From a checkpoint of a small mixture-of-experts model trained on Wikipedia.
Training: 504M tokens, 3919 steps.
Below are experts of layer 10 (counted from 0) of a mixture-of-experts language model. Rows are named router (the router's row for the expert) and show model dimensions 0-127. Each number is 500 + 40 x the weight over its row's rms, rounded and kept within 0 to 999. Numbers have three digits each.
Before each expert's rows: a language model's description of what the expert responds to. This comes from a sample of Wikipedia text that the model never trained on.

# expert 3
What it handles: Words and punctuation inside quoted song, album and book titles, especially pronouns like You, I, Me and closing quotes or possessive 's.
router:509512485487539483504435508593525449443480486421507478556529530561453527470525533512483454489583499486477447566483520478465529411451492519534433533525505539490519496508431541457513440520513548482512527430472512511519516518409540509507516434562441458515562466479578517533463554558524530438522448512450489514511549463491534573571510512522464503511543494544462491540519389502462484545477

# expert 28
What it handles: Number words and quantifiers like two, three, several, many, plus the prefixes con- and sub-, and capitalized name-opening syllables such as Ro, Tu, Hel.
router:542531460502490406527497479546531448496513452497607458533514518528446511445545514508491572494512544497568420454477537530419533525504382513566522567506509490487583553511456423530499453406464468541528501517518532456518513528489517548486505509476501535462519429519518497427451544496531516467549464464472532489486489471462512539525519502566493475498552441449505466548496481522435490521441

# expert 18
What it handles: Plural "s" and plural nouns after numbers or counts, such as years, km, members, children, males, attacks, in census and sports text.
router:522459437447500418519463508542535454507449498457525532527486536544465521433470525501518448485599437511503395532554468494463566462454514494532575494494540571567477585558425586566473452455494504532508488469526590554426522514472537502467557477510451485499487510500515507534429530511555483499518470517451457568482497474455479569522482504506480488488468508497547469522480490541478508537499

# expert 16
What it handles: Sentence-final periods, including those next to brackets or quotes, and common English first names such as John, George, David, Robert, often in lists.
router:459440483492475476497432488528548491528514451430477500542464532515493505524511571409457481505544509452505468506450468471467555475478499563545537577547464511531531521563489481460471395489534546529501506479486561483484525565463507436520530557559472523493513447481533509511517579515587477524558465479473517583505476467464518520526566422491494485486526478504456427579480461521499433576441

# expert 14
What it handles: Prepositions, especially sentence-initial "In", "On", "During", "After", and mid-sentence in, on, at, to, under, through before a noun phrase.
router:485500459544572484561502560537531397496478524414468438506547555480492533481515503507514518514492464506540405478494489480479532507490475523592474540460530467533457503521432515472495495516499509470484501491509534502512502541450542442487497490590521501574527468535533548434417491538528583475497508445482501510423524479514540547488543405526480385467516475520509494606559480505518501485445

# expert 31
What it handles: Pipe characters and separators opening or splitting table cells and list lines, plus country codes like USA, ESP, FRA.
router:544502468457542451492475475577572449468536484496480505557577534565497553455476518461509498530513457441475489483516507456523512482459505517537486517507490498585489473552540535501514420474458555509532540439428542548520585508449523435507535432533406552473486473494530574450510541559492553495527496426501513519465533436499541534536506437485471483477555523478515451521555452578476449553488

# expert 44
What it handles: Opening parentheses and quotation marks after a name or verb, plus line breaks, dashes and == heading markers that open lines and sections.
router:537421464497584421477522501539592476454518522422471557537530540558515549499507532471506506492475461518481485465552513482535567502475498507541465523459500529506517522545529529454473450479435538549551501466497487505579507527425550419403501512483524543498532448484567558503472502509569505508489438456424486471551466477506457515525526502577440475482492490490523485558527438470425471506428

# expert 46
What it handles: Infinitive "to", modals and negation (would, can, may, not) and quantifiers like all, any, typically before a verb.
router:522502449499551435481515529580496402502407467451555513501483564553466530481465524462521554490508438475455510575464514507477543460429491481514513501506489457524578454568482476509451488481435509485504480463584553526523552521496489520519526461526487530542583489484565547478472519520509475453552487513504547556421496450527470522585457417530433460485528449469524483535570479508466468506523

# expert 1
What it handles: Bytes of non-Latin scripts (Devanagari, Cyrillic, Georgian, Japanese), month names in dates, and single digits in tables, such as 28 March, 74 m.
router:493478489455485459523477502566521495530501524500517522572521611543481534463433465473456591537568444482457490512533494468505558417514474540554441510477456467536479531499447484510504403499473503506563495454471500523471506531472503467504506450522411517518485444517547531564439514491514454503521444443474512529466511481505571524529528502579477417444485486485496481526532460621489488574465

# expert 10
What it handles: Letter pieces deep inside rare proper names, foreign words and species names, e.g. Duvi-vi-er, Straczy-n-ski, Platyptilia, and accented letters.
router:528520473414548485537461491532558513413468475508548510557491509562409506503438513475490533519512476493528475518525478468505540503468517552536470574488437573499502495524444538514483429467482512572561511478516464472514503540482544457535466470507417541498544456486552480450462538586572537468494448492433505477454466513496504545499496479612457510456488481558529467587525480498425497555462

# expert 0
What it handles: Letters inside foreign or transliterated names, especially accented ones like ö, ü, ā, plus LaTeX symbols such as \, _{, \mathbf.
router:579534490461476502524481503505484517488461502435551501536535501580472488442494497436495523484516485503510486513598531458468543478529495506462494576496521460603497506502442561498545453473491504492575517464535495503542491499456489426506542493496463517466525477533531588498471464526520506381534473447489550543496500475462501566564473472587426471426556522522524469511547461529402471550446

# expert 6
What it handles: Words that start a new clause, such as where, which, when, who, that, However, and pronouns like he or they, plus commas and periods closing clauses in narrative.
router:533492497461493493535422487542542445438413507477480542523542521505502501488459507452525504520551471473536455529583458490417528427431511503554465513533440551531563525513462459540461451489498512536504463441509512501440557539465487466497460475607520546460520463542544511493487581592585479488537500449498554571466511505527524546544521508500495481485530541522493484541509417485414485515471

# expert 19
What it handles: Verbs taking an object in narrative prose, or their endings, such as took, led, wrote, using, including, upheld, recording.
router:527532428521544516502489475524518497478410539388501509527568507549423552468512517451449470484562443506554465446521496443470512444481495547548472498532549530538523503528452420555472464528536507487538503446472533503536530512440504473398536462553491526489571497500507497467513567524537508523520495446439517518501538452430526489513537414498475461479534580471483528605547489528495521491512

# expert 21
What it handles: Short opening pieces of words split oddly, such as vo(cational), ac-ce-lerate, fl, conf, and the inner year digits like 2'0'17.
router:516476449533446510466408509502541479529486448456559529511545563480501502412481534516532451560500476480533501551563510453497531489485407513503524605514494470481493487504476484479496511517457488550562488446525480498440590479465500458500567449550481535453510492457570548424522509517504585538591438393507551493488557512472524544520447491573514510477505482494464475509534517522448478525499

# expert 2
What it handles: Commas, "and", "or", "&" and semicolons joining list items, plus Latin-style prefixes and particles like ex-, de, pre-, per-, trans-.
router:475481441505575443505460553587480438446494524494464547521568520504481552481500507451540542526494510484513461506520489496403513479454447514461522522527523474500491512526516530490441483414485510498535459452519554505526467563512468449453450448534503507532520502474493545504461572527549550519492492513518536552454554437504462524586570531500458496435481520536472413546569465572495515620498

# expert 43
What it handles: The articles the and a and possessives like his, its, their, starting noun phrases after prepositions or verbs in prose.
router:592472483447522492594448556562575473509536456462578522475516536477491556412466548451502563508531490501547443539496516497485528494503468583541497529523490519516532499479527523525482483518432527503536484433509489492535554536457470449429550418574490535498517516482548496415506501471477549494497448523426568479448505477528437521532529497492481459462546499535428485540544436529491448523473

# expert 39
What it handles: Later digits within multi-digit numbers, decimals, times, coordinates and measures, such as 1.9 seconds, 7:00, 183 cm.
router:529478440469497474495434556585477475458430492439515469492505526558493490449514605460485550537581513500515451478521473512443587420490458505531419528469522506509501565529533545534497481496522487604548517454498522493428534545463445519488474561568486550474578464479529468514498512467522495490563444491449528512474516461450506528566508456527474479509548529484467457475522456580487533529475

# expert 11
What it handles: Articles the, an, a and The after of, in, to or line breaks, plus table pipes and list dashes starting entries.
router:497482470470507453561477460560537483463476452448573567501522530528460503431447475453496496512522493485480431498483557454498546454496474508566468491508464593482505505562472506532503457493480529532517541499498497535540500585491527446521490469580508557494471439507553548440470528537539541466477482477452489489526493491497540541562515437515448439444556458533473385572583485533474497589492

# expert 17
What it handles: Hyphens joining numbers or compounds (10-team, over-the-top), spaces before units, and word-starting prefixes like re, pro, Ne, De, Le.
router:545513473446514482465418597487567472510510485476502529537548535561441486500509570492430506501529475505489444455501470488502561458431504482459470558470584555479499478530432489492479510511464564521498549492512558493500480560527509472492474524498543578503551510514556522391428543557484511455528418456491499544473472509526470544519460504545438450466498474547514483520563448584544487500439

# expert 5
What it handles: Line-initial hyphens, spaces and bullets beginning infobox fields or table cells, plus field labels like Total, Height, Length, Mean.
router:550493449501534433533512528577517463468485473449522502556502521530483566461513574511506540543508462470486488504523570373440536490419506565532506539531423548490457528488496526517512495498496524550546517481492554456472536503474572498499505510574477617551521400483553490417501521516535515425480509452473468486455512477465474482439473505546485417479441506477488473494512501551511472534479

# expert 15
What it handles: Prepositions after a noun, mostly of, plus in, from, between and against, as in Bank of, Peerage of, town in.
router:461475427474575440516488558515515495440469461474457540495519502582489542469480562464465506527519548447506461430482461472454560508531551535616480487508551495574506491526482488550496487457505525513534522494436510509554502549477570502512517447579523510544497481496522542512432533488511525471508464371471557506457523470472485558520540398500484530438543535507490456553530477508503477537436

# expert 20
What it handles: Opening syllables of personal and place names after a first name or table bar, such as Mar, San, Bar, Mil in Milete, Bond.
router:532458511507510435459504535498488417427499467496518482560477529512443524448478505440482507513589487381549476443602500467497530467512482536516465521449477495557524510524569476505518500476498444541505541485471528523444500534499518501462475535500480503563495430514496542476468538566512501445531527473476521507481492469506537518548540405630457506484481517516537470573607448484488444516527

# expert 9
What it handles: Newlines ending infobox fields, list items or headings, plus heading equals signs, coordinate marks ′ ″ °, and UTC.
router:513470467517504497519462575496550500480493524475503449613509540554494529407487541484480552523531411493496458496478515531450506496547508507572455579494571466519460441526481512577502482442496466516546509479510545461522506534472436471410511511503529543517490447489547511475499527486535484455531386448476464551460543480423548568491517517542505477474509502541516468525506415551487464572439

# expert 4
What it handles: Middle syllables of long Latinate words, often after prefixes like con-, ex-, per-, as in perse-cu-tion, exe-cu-tive, collo-qui-ally.
router:504508447457600516555516513490476495513448507533569590598532496508522492448474489511466490573523497481506490541470462503458554452464488543502521608446527490478538516504517461605486497450483446523535537450473516536455556530451500446484558463509522513509490468503501445532474486547509510543502507428475489564460540407474481517489513429576407508460498554505462489492503418514502525531456

# expert 22
What it handles: Single digits beginning numbers in tables, scores, years and model codes, plus capital-letter pairs like AR, CA, IL.
router:531477483556499457537449509565487480486464532459542479536543526516445518462476597491461544551502479492492466507449521508504587498501460558482468540534521501529521509482453526515564474492479496566544488450515559565539563541477465486484499448525449547496513438577541506484482521496542484475477432366465456519504551451499538521633485498509489447445503513508491466545547452528429449534469

# expert 33
What it handles: Nationality and proper adjectives starting names, such as United (States), American, British, National, Serbian, often in biography openings.
router:490440465463491509496464559563494508420521443465537440537515516529441552451477513401482491539532452475511497568528526478489504484510456535558436502498490573485557539503490468570561454506482552546566488478437548548574546578474538477493476521509409530549487467473524554407442532481518508468509457492455509506491528487485485532543572505505465439510514527482530472488507469582481439554469

# expert 38
What it handles: Table contents such as numbers, dashes and blank cells, and field labels like Votes, Apps, Goals, Result, Succeeded by, in election and sports tables.
router:525501439505540482545414521628520491492438535436538496565537500548453531487506512518486492550560504487493414506534473460514497486483485539568471515524500481512508534493491480485484441457473496486501561459532562453472552532478559515448571540497449545513480449558534524486431547525551520491505461428423452492527480508508568514568484401523435476473473461558510480542496483584485453513513

# expert 7
What it handles: First pieces of split words, like f in fence, comp in compromise, F in Future, and the 2 starting years such as 2013.
router:522512471560494488551408578532480458449451497478566552540533474509471507458445528449532552544501479531455463482525474471451502484460473531479560576517525495480451495580520497514458473473528560504540526497510570548479574518443530486428472518481443437553561452561488565555477526536528553492508453514506527508488457489474555545487550516555453461460455458481566488571487438484447526505445

# expert 34
What it handles: Letters inside uppercase acronyms and the middle of foreign names, e.g. FC, PSIP, ESPN, Mus-s-oorie, Rum-s-feld, Ga-ut-eng.
router:496423481513539452574437515540568471480506548482474514531573525521385545465499551499548435470514436466511493494508454452514494469531486532504498569553434587514476556531445504542510458487573471577496480477533547502536486516446491457478564421541441506502482517556565527489479534559526445463536444528468500544457489474500435547476482486575460495519489549528508454484494469516488444515469

# expert 37
What it handles: Main verbs after a subject, mostly was, is, be, has, had, been, became, in narrative sentences.
router:491522452476501485536503506526542472478477563488523536563528544544469541456528502490598506502517459435507438492566583489464535477440447502557405531488475495502487463539426515555493489451434618544505526494483541527479484540409516482464521499581499492492591490465483527534491596515539541448486485503548486481465467500496475539530523485505423508488509450504515422522510454493423479453499

# expert 41
What it handles: Adjectives and adjective suffixes before nouns or after linking verbs: public, local, small, important, resource-ful, inappropri-ate.
router:488479486486584493501465512509456489490454482465590509480553480500496495502440486467463525533492504485544480528552545454490514431450513593561474500493462521541522542572503494599514508422531525529523482476442529501556589542468573487485495555516506566550507493549543553409441516457523511457535446481406454573449498480472534518540527480519485451452493518439461481513533466565494473547476

# expert 36
What it handles: Compass words and place nouns in geographic text, such as North, South, East, River, County, Park, home and land, often after the or in.
router:548475448488479410511472588532523449431489516506497488523522530479455551491517532483504543508511514457511417592463482431439501473538517559497456474470478480528493490523449530541489511527514584506546507500473512562488552513465476474439558527509419492505580425498533477481449584532538522483568512456422471509426525493478557574570518500528495445463475492499482533573526472484458507519434

# expert 30
What it handles: Capital letters or first syllables opening proper names of places, clubs and people, such as Ha-iti, Ca-ss, Ne-tanya, M-edina.
router:537487492495522493529388484507536440457493483534518477518493536538409544470533523517499447517491359492495494500466425462483582493508481533529511535432536511556478505507529518470502500530508546502627571483500505492525531515456561452417562472527485515491571494509575479428456525563539567465493417494516540509476457413527471524521510490522478496492530452498505483528525484522445503523484

# expert 45
What it handles: Pipe separators between table cells and at row ends, plus semicolons and colons in sports standings and election results.
router:559503441479485517536467577574545475547488515446510460555569505532467509491424541457506503486566526476479455481464501483373521484449473534554504507438480507521573512566488502500513453498492490516522529446458515509538566509447491498484477507548509528474497464522509578536446532549584530428526475504492442524504509483405480512598475442517472489481482504524530483448579489554450461566488

# expert 23
What it handles: Inner or final word pieces of foreign names and words ending in vowels, such as o in Yaroslavl, ino, ano, aki, ka.
router:507475490513530471520452496513566530485512559479586461553519618518511527508545516451519467525521477437533503475468453484456549476524435565513507487467512530481577479508547498487470469506509527531517458432473561474464511552462490450498550455536478545517584494457509557458464528464503464513498491463521523508501567451406508617512499460532423472432461510522479446487496509503454454604455

# expert 26
What it handles: Word-stem pieces early in common words, often after "was/were/be", such as es-cort, en-lar-ged, based, built, focus, contribut-.
router:538459432513578482514466500515479465518446547511528483552498512503428532466454512511457553500577441497526468462467493494542512497455477489497459510512468467493505570548533540540492456470466554602467530486455473553497504515476469412449548466532509554499519475494526566511426615534468497505562507492404485544451557533377547497548480481558430504525560495494496498526491490488509509498537

# expert 8
What it handles: Line breaks before headings or table rows, and short letter pieces inside surnames and words, such as Co-h-en, Nip-m-uck, pen-n-ed.
router:463471487499503492585448514541465458509496492536499534517539553571513521496454546513388476485575483456464488491492524421455535468443531523494539477571505528476490511533534584498519517465487470535511485493451481469495515565474563496495510520530507587563472513550596530508488463526526521519519432503425517479466465477416508531576520503582444540439514505517468435526523432477427461522446

# expert 42
What it handles: Final syllables of English names and team nicknames, such as Ring-ling, Buck-ey-es, Horn-ed Frogs, -ley, -ton, plus words like Wolf, Hunt, Gray.
router:517479487456546473563463497493619503455503472414517453606563523513487546497521524521461479474527541477541482520479480458487515476491509588467448481520507519508543550518419470552526430465503493585524502476480524570523569526421474502481533496463474486542597468578501511479496505513559488510523468487474497508470534525420526508517563407514476447465498496467488502508516421502467458561444

# expert 27
What it handles: Numbers, blanks and dashes filling sports and election table cells, plus position codes like GF, MF, DF, GK.
router:483495476483493450509441575496485486489445527506492477542541534486486514458501559548491498532551444470529425494517485457526527475496451536594522548478513508539510494558520543489537396450511501580530536456506552484500557541451527488493535448498433569494512404497533517473483539505556540430497455442444494526398529484480566500542499442522413470455497470507556474526560468584504497502484